{
  "n_layer": 13,
  "balance_loss": 0.0129,
  "positions": "rope",
  "rope_fraction": 1.0,
  "qk_norm": false,
  "parallel_block": false,
  "init_std_down": 0.00587,
  "beta1": 0.95,
  "decay_shape": "linear",
  "batch_tokens": 65536,
  "doc_mask": true,
  "steps": 5079
}
Below are experts of layer 9 (counted from 0) of a mixture-of-experts language model. Rows are named gate (a neuron's input weights, with its number), up (a neuron's input weights, with its number) and show model dimensions 0-191. Each number is 200 + 30 x the weight over its row's rms, rounded and kept within 0 to 999.
Before each expert's rows: a language model's description of what the expert responds to. This comes from a sample of Wikipedia text that the model never trained on.

# expert 39
What it handles: Opening fragments of split words such as co-ffers, sc-reaming, che-mistry, plus hyphens in table separator rows.
gate0,151,237,190,228,183,202,130,216,237,146,188,235,176,186,199,146,232,247,203,181,162,241,211,227,221,232,173,194,174,201,212,234,209,203,187,193,192,219,233,184,179,226,182,193,250,141,182,158,221,153,186,176,140,224,234,116,202,189,195,189,251,198,225,187,215,194,163,189,175,153,124,204,223,225,236,187,232,225,240,136,193,227,157,189,190,188,171,112,186,199,197,159,215,230,165,201,195,174,216,173,189,218,183,218,249,219,233,248,205,203,234,177,175,192,168,175,227,226,176,216,163,256,208,198,143,251,195,159,221,175,225,218,244,145,188,263,192,205,206,216,204,169,226,215,215,198,198,205,154,174,212,206,182,191,217,188,221,171,196,188,230,216,223,160,200,194,173,150,213,202,217,208,174,221,211,247,194,267,182,184,205,199,246,214,223,175,270,199,253,225,223,201
up0,190,205,215,223,216,234,217,184,199,261,176,173,268,211,253,211,176,160,188,206,239,190,210,195,178,122,229,157,159,212,162,184,137,207,219,253,195,215,191,215,215,187,181,221,162,244,214,186,201,220,235,203,260,181,190,258,201,175,171,214,172,237,174,182,204,209,211,209,271,224,250,163,178,176,171,230,191,212,214,250,175,214,218,187,237,262,211,240,246,163,152,198,185,181,275,200,200,207,182,218,234,221,247,215,197,173,225,186,188,198,162,260,189,262,227,192,146,146,203,182,234,177,172,228,229,172,187,197,221,225,213,206,207,266,171,153,223,195,196,171,176,203,223,172,165,189,218,237,232,215,160,230,213,235,177,252,169,239,211,222,166,202,144,237,179,204,188,204,195,178,199,200,243,210,200,169,225,183,255,190,202,222,160,233,177,187,158,174,242,201,164,177

# expert 51
What it handles: First pieces of surnames after a given name, such as Las-swell, Kar-am, Hil-genberg, Gar-ris.
gate1,177,167,258,181,275,204,243,211,201,183,201,164,220,83,198,136,234,199,214,229,172,203,250,214,197,203,211,148,208,266,154,189,152,249,247,178,175,179,205,200,162,200,187,244,161,209,154,215,177,253,189,175,227,215,205,242,147,215,223,201,242,194,236,224,152,179,175,188,192,205,185,175,179,248,201,169,162,203,185,228,257,209,163,187,234,195,207,189,201,198,208,185,189,200,217,179,222,198,233,234,178,220,241,215,182,195,218,234,227,202,213,196,211,194,248,172,214,195,166,217,197,232,156,249,158,169,214,227,186,185,214,249,211,154,186,207,220,189,195,191,230,202,163,170,243,186,250,266,153,199,176,197,158,192,209,234,137,203,193,184,241,173,189,215,214,270,158,161,217,237,237,186,190,226,214,236,197,239,197,163,180,174,196,208,181,186,233,194,214,229,253,196
up1,234,196,181,267,153,208,206,164,205,210,215,217,208,304,221,255,172,221,209,196,205,199,177,188,220,170,215,205,189,149,221,250,228,201,218,224,208,173,185,115,257,214,196,156,227,172,210,146,232,156,201,181,175,205,198,214,247,172,182,194,175,179,190,226,231,239,229,199,229,189,198,223,189,156,174,249,200,226,217,218,188,177,194,218,151,218,180,180,190,192,203,195,181,214,210,190,181,191,165,183,165,168,192,162,272,183,134,184,166,203,164,187,220,215,146,197,188,236,193,199,177,218,235,145,216,218,220,157,238,260,191,206,222,199,186,194,196,259,239,252,186,247,271,168,106,216,159,154,226,223,219,208,211,186,207,204,228,169,219,192,166,213,205,212,169,161,201,185,171,135,216,234,222,186,183,161,225,214,195,262,214,220,208,197,200,220,185,203,160,168,187,223

# expert 15
What it handles: Prepositions, mostly in, opening phrases or after nouns, such as in turn, in fact, During, throughout, from, into.
gate1,177,193,226,200,237,213,164,177,224,190,204,199,110,219,185,181,173,247,156,175,234,202,221,214,211,203,155,155,210,222,250,196,198,217,226,168,191,193,260,213,202,191,174,205,209,191,230,206,187,209,138,180,163,186,251,200,175,208,230,206,219,205,149,184,175,232,227,207,146,153,223,173,215,222,221,243,225,172,235,199,191,198,176,155,161,262,185,176,178,180,231,181,219,224,248,182,230,214,193,247,216,206,217,206,163,145,157,250,250,167,188,199,244,191,247,244,168,250,191,197,199,217,195,177,202,209,185,230,153,226,265,212,213,237,235,170,181,185,211,221,206,173,178,202,252,217,217,230,224,164,217,201,192,174,182,224,199,174,228,203,181,204,247,212,218,191,239,244,162,205,192,247,188,240,180,165,216,218,336,189,201,159,194,180,207,202,194,235,221,261,236,184
up1,238,230,243,203,166,231,174,209,157,190,221,240,201,149,190,198,169,184,153,168,184,203,219,163,211,228,215,274,195,183,181,246,167,223,228,174,204,253,178,118,181,230,193,192,156,203,170,170,203,234,216,241,170,254,200,222,215,192,226,182,204,207,212,195,166,258,218,232,146,179,246,189,184,210,236,197,221,155,225,225,227,217,214,228,170,203,224,206,140,149,194,184,188,239,247,191,203,199,185,186,220,172,220,146,252,191,151,184,182,212,161,163,223,190,201,212,214,232,211,182,185,180,228,175,188,221,171,188,196,210,171,216,179,191,230,207,190,223,227,230,219,205,163,154,191,176,151,244,175,173,221,191,195,198,216,227,268,169,277,207,225,200,177,259,207,284,171,224,160,213,204,196,194,223,201,275,195,232,221,230,180,254,154,233,175,212,215,194,198,210,124,190

# expert 3
What it handles: Given names and name fragments of people and places, often mid-word, such as Arthur, Charles, Am-mar, Raymun-d, Green-e.
gate1,220,183,242,190,186,150,168,209,193,203,235,185,227,188,207,186,226,194,196,233,163,206,160,145,191,193,167,187,194,157,199,204,151,158,198,227,167,210,189,193,210,191,157,216,224,235,236,213,229,186,222,176,249,187,230,245,191,198,140,223,187,188,200,226,184,171,238,199,231,167,173,204,229,301,228,185,170,213,189,146,226,219,185,219,182,196,125,239,269,214,193,180,205,219,217,203,194,143,255,254,239,202,198,257,189,216,220,264,249,168,212,267,213,202,208,223,189,188,226,191,149,150,166,199,186,199,186,216,190,125,187,207,213,153,202,193,147,141,178,211,135,186,220,200,214,250,193,224,211,232,209,224,216,229,214,193,150,184,214,208,239,247,251,190,223,144,203,172,188,175,210,200,190,212,174,256,157,196,155,206,204,200,214,213,135,207,207,211,205,240,191,212
up1,223,193,166,212,174,219,204,242,192,213,207,173,189,203,239,270,174,202,226,152,231,133,175,205,247,239,247,210,198,201,235,220,213,176,242,197,247,213,146,178,167,207,158,207,211,230,174,177,155,190,209,159,197,253,205,201,203,231,190,214,198,194,250,242,215,226,208,212,169,192,204,190,120,182,220,267,171,183,192,197,198,181,164,223,150,216,220,230,288,259,210,198,172,275,179,205,210,203,172,201,239,228,245,194,189,223,181,156,220,227,195,207,182,235,219,140,103,216,251,171,156,196,213,168,151,228,197,207,206,194,192,110,220,174,237,237,193,247,178,218,178,231,169,209,190,200,176,185,217,183,153,172,178,179,170,159,216,203,187,191,231,203,162,220,207,212,195,203,170,224,181,211,269,206,213,172,174,180,221,209,180,207,195,233,219,213,200,184,203,184,173,159

# expert 35
What it handles: Final pieces of people's surnames, or whole common surnames, in tables and credits, like -ton in Warrington, -son, -ić, Singh, Jones.
gate1,193,171,202,172,184,202,164,183,183,171,191,189,228,248,212,182,243,184,212,217,182,180,229,215,194,246,176,219,269,247,261,238,211,173,212,204,120,188,203,154,208,114,256,218,226,175,228,219,158,208,182,190,252,188,171,163,152,196,185,198,186,215,202,224,159,222,230,171,181,241,215,127,201,245,151,198,206,225,144,192,186,216,232,176,179,131,172,204,185,184,191,207,205,192,207,190,208,180,214,186,158,183,177,187,170,231,174,217,246,217,156,148,230,155,195,232,227,195,194,252,185,213,183,213,208,209,242,209,212,194,145,207,256,199,155,224,208,147,228,267,149,255,240,230,190,219,245,190,205,181,188,181,157,233,167,227,184,191,225,263,203,188,189,198,207,228,208,251,200,254,224,189,180,236,205,243,220,180,186,221,219,210,234,176,184,233,241,236,209,209,174,178
up1,167,196,256,228,207,191,222,204,195,234,209,184,160,163,183,207,132,190,202,165,205,201,209,216,196,141,192,176,131,191,164,150,179,221,140,190,261,239,178,240,222,233,143,227,188,204,177,179,222,217,215,212,119,229,208,261,244,207,194,225,205,214,151,149,235,171,190,213,217,199,205,239,179,171,239,217,229,198,255,188,240,142,173,218,203,231,214,187,266,241,205,149,212,231,160,199,191,206,199,162,218,210,200,214,232,163,185,187,117,216,217,261,154,218,202,188,201,194,211,146,214,179,198,195,219,187,170,168,221,194,244,212,173,214,226,200,195,264,171,170,214,175,214,177,222,218,138,207,196,201,211,257,246,152,205,222,221,207,161,165,203,187,199,232,165,177,215,166,232,147,186,201,229,183,176,173,176,210,186,169,199,250,156,222,221,181,203,156,207,233,198,218

# expert 25
What it handles: Opening fragments of longer words split into pieces, often Latin prefixes like pre, cons, per, Pres (Presidency, Presbytery, preferred).
gate0,201,162,225,185,266,201,250,183,199,195,239,200,195,189,265,215,222,197,212,159,203,217,239,177,170,192,228,217,186,190,165,199,173,195,226,191,154,165,203,157,185,226,217,207,239,222,287,183,204,174,220,244,191,210,220,167,174,146,189,237,212,221,217,203,189,211,221,214,237,245,199,219,195,194,260,231,195,207,185,237,203,209,239,125,173,197,156,205,189,197,216,221,167,171,230,187,158,187,214,252,201,226,243,217,202,220,221,172,238,208,230,157,213,231,163,166,217,211,166,191,204,198,224,204,207,224,229,170,195,173,165,159,204,231,155,220,227,213,174,232,227,228,221,204,195,195,210,251,173,281,157,210,159,197,157,219,201,183,241,181,223,241,241,132,205,272,171,210,192,156,183,224,241,168,219,248,197,221,211,226,181,205,203,186,217,210,170,210,162,76,181,233
up0,205,153,223,215,223,201,209,186,255,223,206,191,169,173,283,183,213,229,206,198,190,178,201,179,206,166,226,218,218,171,155,192,208,138,202,224,186,204,223,211,210,175,183,220,223,202,238,212,203,181,202,209,161,205,207,188,153,191,181,245,233,214,208,179,201,235,215,217,265,233,195,212,170,183,209,237,156,208,192,202,216,262,270,128,184,192,189,225,182,207,224,232,205,191,187,207,199,178,199,223,201,247,208,244,161,200,230,213,212,183,192,201,199,219,181,239,226,223,181,146,171,233,208,217,240,244,244,162,139,239,147,227,171,189,225,183,227,204,186,174,251,264,224,210,200,234,237,195,221,268,160,210,180,217,153,253,278,197,278,184,216,242,242,160,206,195,149,210,268,182,211,217,187,172,234,239,256,196,209,170,214,215,195,211,178,193,187,219,145,143,162,180

# expert 26
What it handles: Opening word pieces of names and words, mostly Romance-style syllables like Del, Mal, Mor, Al, or del-ay, repl-ication.
gate1,242,180,190,221,223,203,196,240,202,211,185,201,176,186,180,212,170,261,201,198,248,181,239,228,216,222,154,198,190,230,208,216,208,213,247,223,135,162,233,200,220,170,214,185,233,220,201,179,266,185,207,185,236,193,198,168,201,215,190,173,207,152,231,225,177,167,211,183,183,232,135,176,193,160,205,178,186,257,243,171,218,152,164,226,245,150,179,179,185,232,216,158,166,223,180,196,202,186,216,217,172,218,159,216,189,208,187,200,190,206,228,95,136,172,211,229,243,220,145,249,113,225,204,163,170,179,220,204,144,201,213,177,221,199,192,239,206,186,185,251,169,250,207,192,199,238,212,162,202,247,220,252,178,156,199,200,261,260,195,177,279,182,164,180,170,196,203,224,194,159,162,226,196,195,159,231,216,172,183,199,204,218,192,209,208,237,235,198,233,217,219,181
up1,160,231,179,218,222,238,261,230,172,154,196,191,249,231,192,179,187,201,210,212,169,196,183,149,167,175,228,178,193,192,150,164,194,149,163,184,207,206,169,233,219,194,164,201,197,182,176,223,156,224,190,191,196,149,206,244,182,238,200,176,217,223,226,197,243,241,185,194,175,214,231,202,205,179,178,188,187,184,214,218,205,168,300,223,161,227,220,219,187,208,171,243,202,197,179,205,263,208,204,191,208,256,272,176,258,192,166,199,213,195,236,230,246,192,210,152,191,237,206,157,236,223,159,191,212,181,183,185,193,200,249,264,185,214,193,192,250,220,234,183,204,178,230,147,207,168,146,217,221,148,156,196,194,229,176,184,189,172,219,216,166,215,223,196,230,203,204,138,168,203,234,175,222,208,273,103,156,215,146,181,199,203,204,202,234,227,181,223,206,160,146,203

# expert 9
What it handles: Past participles and verb endings after was, were or be, such as used, built, received, character-ized, craf-ted.
gate0,204,192,159,221,235,200,196,218,210,249,175,164,189,148,184,218,195,198,158,222,176,216,179,192,257,192,208,177,193,204,186,249,183,205,215,194,195,158,199,202,188,182,206,211,233,185,181,226,204,177,191,191,192,203,212,159,224,184,214,241,168,212,161,140,221,203,228,145,218,175,168,180,232,222,216,187,216,169,149,183,136,197,278,229,183,215,190,184,221,243,148,217,209,209,137,198,259,215,219,217,154,153,240,182,170,181,200,196,241,243,165,180,207,170,200,271,155,224,229,207,78,222,227,212,212,174,239,256,253,190,215,177,203,163,143,181,217,172,171,153,154,191,198,160,243,213,233,185,255,163,171,234,209,161,213,162,196,187,187,189,201,176,214,205,223,148,218,171,194,195,230,197,199,162,242,215,198,140,167,205,165,214,230,215,142,193,199,195,174,201,229,197
up0,210,131,211,210,186,205,144,207,210,216,176,144,178,160,203,194,232,167,162,252,225,164,184,157,215,187,231,208,149,152,189,236,140,241,181,206,232,146,206,177,127,231,170,195,193,200,189,240,183,131,182,191,232,231,143,119,208,178,220,202,163,153,197,156,217,193,176,148,215,245,206,213,198,207,241,238,240,204,189,149,125,232,243,258,240,188,215,207,212,234,203,188,201,144,180,183,217,222,194,169,165,175,220,215,220,178,204,174,239,201,142,154,176,196,160,224,221,216,221,186,163,209,191,182,228,189,230,224,244,217,217,194,210,183,161,177,215,199,213,192,188,203,242,185,214,180,165,200,237,162,160,206,169,214,238,186,130,181,214,182,253,172,175,185,224,155,232,191,189,168,177,196,235,188,245,200,226,201,190,194,205,229,209,203,170,194,205,229,222,140,185,210

# expert 2
What it handles: Pipe characters starting a new cell or row in wiki tables, plus leading list dashes and colons, e.g. | Pamela King, - Louis-Do.
gate1,195,153,152,172,216,179,198,236,152,175,213,213,275,226,202,201,158,176,154,200,219,192,261,131,233,207,213,213,181,181,202,210,213,208,233,216,196,217,198,181,183,247,189,248,189,219,172,178,227,152,217,172,194,230,141,221,199,200,258,192,223,164,232,186,213,185,162,205,220,209,182,231,182,200,194,184,178,196,184,292,198,192,241,156,152,174,122,246,189,192,208,223,205,166,194,178,233,152,251,210,209,204,174,199,164,160,210,228,160,164,197,190,209,227,197,204,152,155,170,210,215,186,202,193,205,177,235,196,195,219,205,216,208,189,180,243,223,288,177,189,206,196,180,246,164,219,185,185,149,178,183,200,181,119,143,193,196,225,181,191,160,223,155,224,243,197,202,121,167,201,201,246,207,216,236,182,198,214,190,158,166,153,202,215,227,225,192,241,187,261,225,195
up1,158,132,166,209,210,186,189,255,164,192,200,212,222,182,194,211,176,152,196,219,220,173,183,145,179,193,214,271,171,202,234,261,198,213,199,224,214,189,236,186,208,220,182,243,204,159,157,195,199,203,220,173,186,222,132,225,202,183,186,160,201,199,168,182,185,191,210,176,251,212,189,281,195,196,200,210,213,223,184,304,161,207,233,127,141,164,135,232,210,205,208,239,226,149,228,222,250,221,240,209,216,205,162,185,179,204,257,194,177,213,200,194,223,208,182,169,166,226,198,216,237,184,202,221,215,220,229,200,197,224,192,152,199,192,194,204,256,209,190,238,162,198,195,210,178,197,208,164,172,183,206,227,190,170,136,244,206,228,164,208,139,186,204,259,229,234,162,235,218,193,199,203,170,173,233,202,218,201,147,142,203,187,190,171,225,216,141,218,182,247,183,144

# expert 49
What it handles: Main verbs and their word pieces after subjects, to or not, such as did, take, require, earn, went, signed.
gate0,177,170,173,200,178,222,176,169,197,193,230,158,198,213,176,173,193,163,180,278,193,170,217,191,239,194,210,178,187,219,243,171,162,231,235,198,185,167,241,190,194,176,216,208,220,187,196,191,257,159,226,146,196,221,184,221,229,163,212,189,219,274,206,224,220,240,222,218,181,139,222,199,163,250,208,225,189,244,160,205,213,225,204,205,211,211,151,187,190,195,201,204,218,174,184,180,168,238,209,232,204,235,153,216,175,197,208,240,185,253,226,219,217,183,171,158,190,211,173,218,217,109,203,181,211,112,207,199,170,185,189,138,206,203,227,215,212,188,233,271,222,231,181,195,221,217,207,232,130,190,142,204,168,202,138,283,173,250,159,198,235,203,190,228,185,219,150,176,192,234,205,174,181,197,253,197,176,185,198,221,159,191,204,207,190,195,146,217,199,234,118,191
up0,176,196,225,165,216,114,207,220,233,195,187,237,207,184,195,202,232,194,190,158,161,237,198,191,133,191,190,215,212,205,158,186,214,161,180,191,195,222,143,234,207,222,211,206,164,189,163,210,149,178,193,194,225,199,217,183,158,217,190,212,186,226,189,183,195,214,150,163,214,226,220,217,234,175,209,205,204,166,208,279,179,172,203,156,165,230,245,277,198,163,179,186,213,194,237,216,212,161,209,185,231,142,162,189,249,184,228,172,258,166,172,182,189,230,239,200,205,159,159,197,182,283,190,164,197,287,219,171,236,200,185,199,259,193,174,166,179,207,178,163,171,152,174,225,168,165,239,164,233,220,203,172,248,170,211,182,220,192,212,138,193,235,219,182,132,151,212,234,229,193,215,237,238,157,156,187,214,202,192,200,232,195,223,178,219,188,220,232,253,198,203,211

# expert 5
What it handles: Opening capitalized piece of a proper name cut into several tokens, like Tw(enty), Brian(na), Qu(arter), Ham(pton), often after commas or "by".
gate1,183,230,193,189,214,171,198,177,180,166,176,202,186,152,146,226,179,164,213,180,209,262,216,253,214,229,191,172,190,167,203,171,205,212,191,211,227,182,190,190,163,223,241,221,221,240,226,134,136,179,197,133,263,205,212,159,207,242,211,141,239,217,187,218,207,224,149,194,203,215,196,218,162,206,195,232,264,237,202,171,234,196,198,157,173,254,168,190,221,217,200,159,176,161,224,211,230,172,189,154,253,132,194,182,216,223,203,176,212,141,183,205,225,206,252,214,217,216,205,189,190,197,198,192,210,117,221,205,195,143,204,182,255,197,174,215,211,222,236,174,210,208,211,137,217,232,149,231,188,165,194,158,190,145,194,250,250,179,215,158,200,185,202,158,206,206,272,235,176,166,186,239,179,182,168,146,171,171,210,199,230,150,183,175,202,220,172,225,224,193,186,206
up1,171,273,141,235,215,239,158,202,159,206,200,176,131,157,183,172,172,204,230,214,193,237,230,270,175,164,214,196,238,208,211,195,217,195,189,171,221,190,214,177,186,227,222,212,192,258,181,248,154,217,239,159,215,196,271,157,187,221,214,207,209,263,173,186,161,254,167,205,202,225,206,174,170,246,152,271,241,182,209,182,254,238,179,174,170,205,198,249,246,203,175,229,203,175,227,185,205,189,209,194,189,149,158,227,189,156,237,246,225,190,184,176,168,223,183,227,185,269,222,214,179,193,212,213,242,194,186,207,206,176,200,141,254,227,175,217,212,228,190,182,201,222,221,212,171,222,194,198,191,205,176,210,185,219,262,230,232,180,239,153,171,181,232,232,213,182,235,224,175,169,184,213,177,198,160,127,247,180,237,241,187,164,193,213,212,182,165,204,229,218,184,186

# expert 44
What it handles: Hyphens starting infobox or list lines after a line break, plus dashes in table divider rows and compounds like under-23.
gate0,202,205,178,201,212,188,190,216,233,177,224,180,148,217,193,219,148,184,189,177,209,223,263,230,181,199,180,187,171,227,239,179,188,203,186,229,254,197,199,190,253,208,234,190,167,219,204,199,116,151,190,144,213,242,212,209,160,202,124,124,224,196,147,237,235,220,205,195,198,275,150,180,227,217,249,229,186,210,194,226,275,164,157,214,203,260,184,173,232,227,127,203,183,179,228,243,209,180,236,183,186,197,195,159,189,168,175,203,214,166,177,193,162,169,232,204,220,203,176,176,202,225,189,143,157,127,203,214,184,168,237,224,163,196,205,217,191,185,174,150,192,210,225,208,180,170,191,222,193,180,222,189,218,171,172,223,180,211,166,212,208,203,191,205,249,175,198,235,168,184,126,231,242,222,150,204,205,197,213,213,268,192,240,237,217,202,223,242,228,215,199,227
up0,231,174,227,169,193,196,171,188,114,223,188,204,269,200,165,209,245,200,195,190,209,130,166,192,188,176,222,195,277,219,237,194,223,192,208,126,162,219,258,209,171,186,202,218,199,183,186,166,242,173,158,245,233,216,191,210,241,184,277,232,189,224,258,179,197,199,167,208,162,138,194,224,169,181,191,183,193,180,207,197,166,197,174,157,207,194,213,210,171,177,238,221,195,245,210,186,180,224,189,219,192,205,149,255,222,242,242,222,219,245,247,212,194,172,192,247,194,172,174,196,178,216,233,289,197,254,209,216,186,170,207,215,247,181,169,179,199,244,217,213,195,192,186,192,236,220,206,186,187,217,166,201,217,225,238,194,195,259,184,228,188,184,211,187,162,226,231,183,235,207,267,195,151,196,255,171,229,136,195,197,169,206,147,202,221,185,195,184,162,154,219,198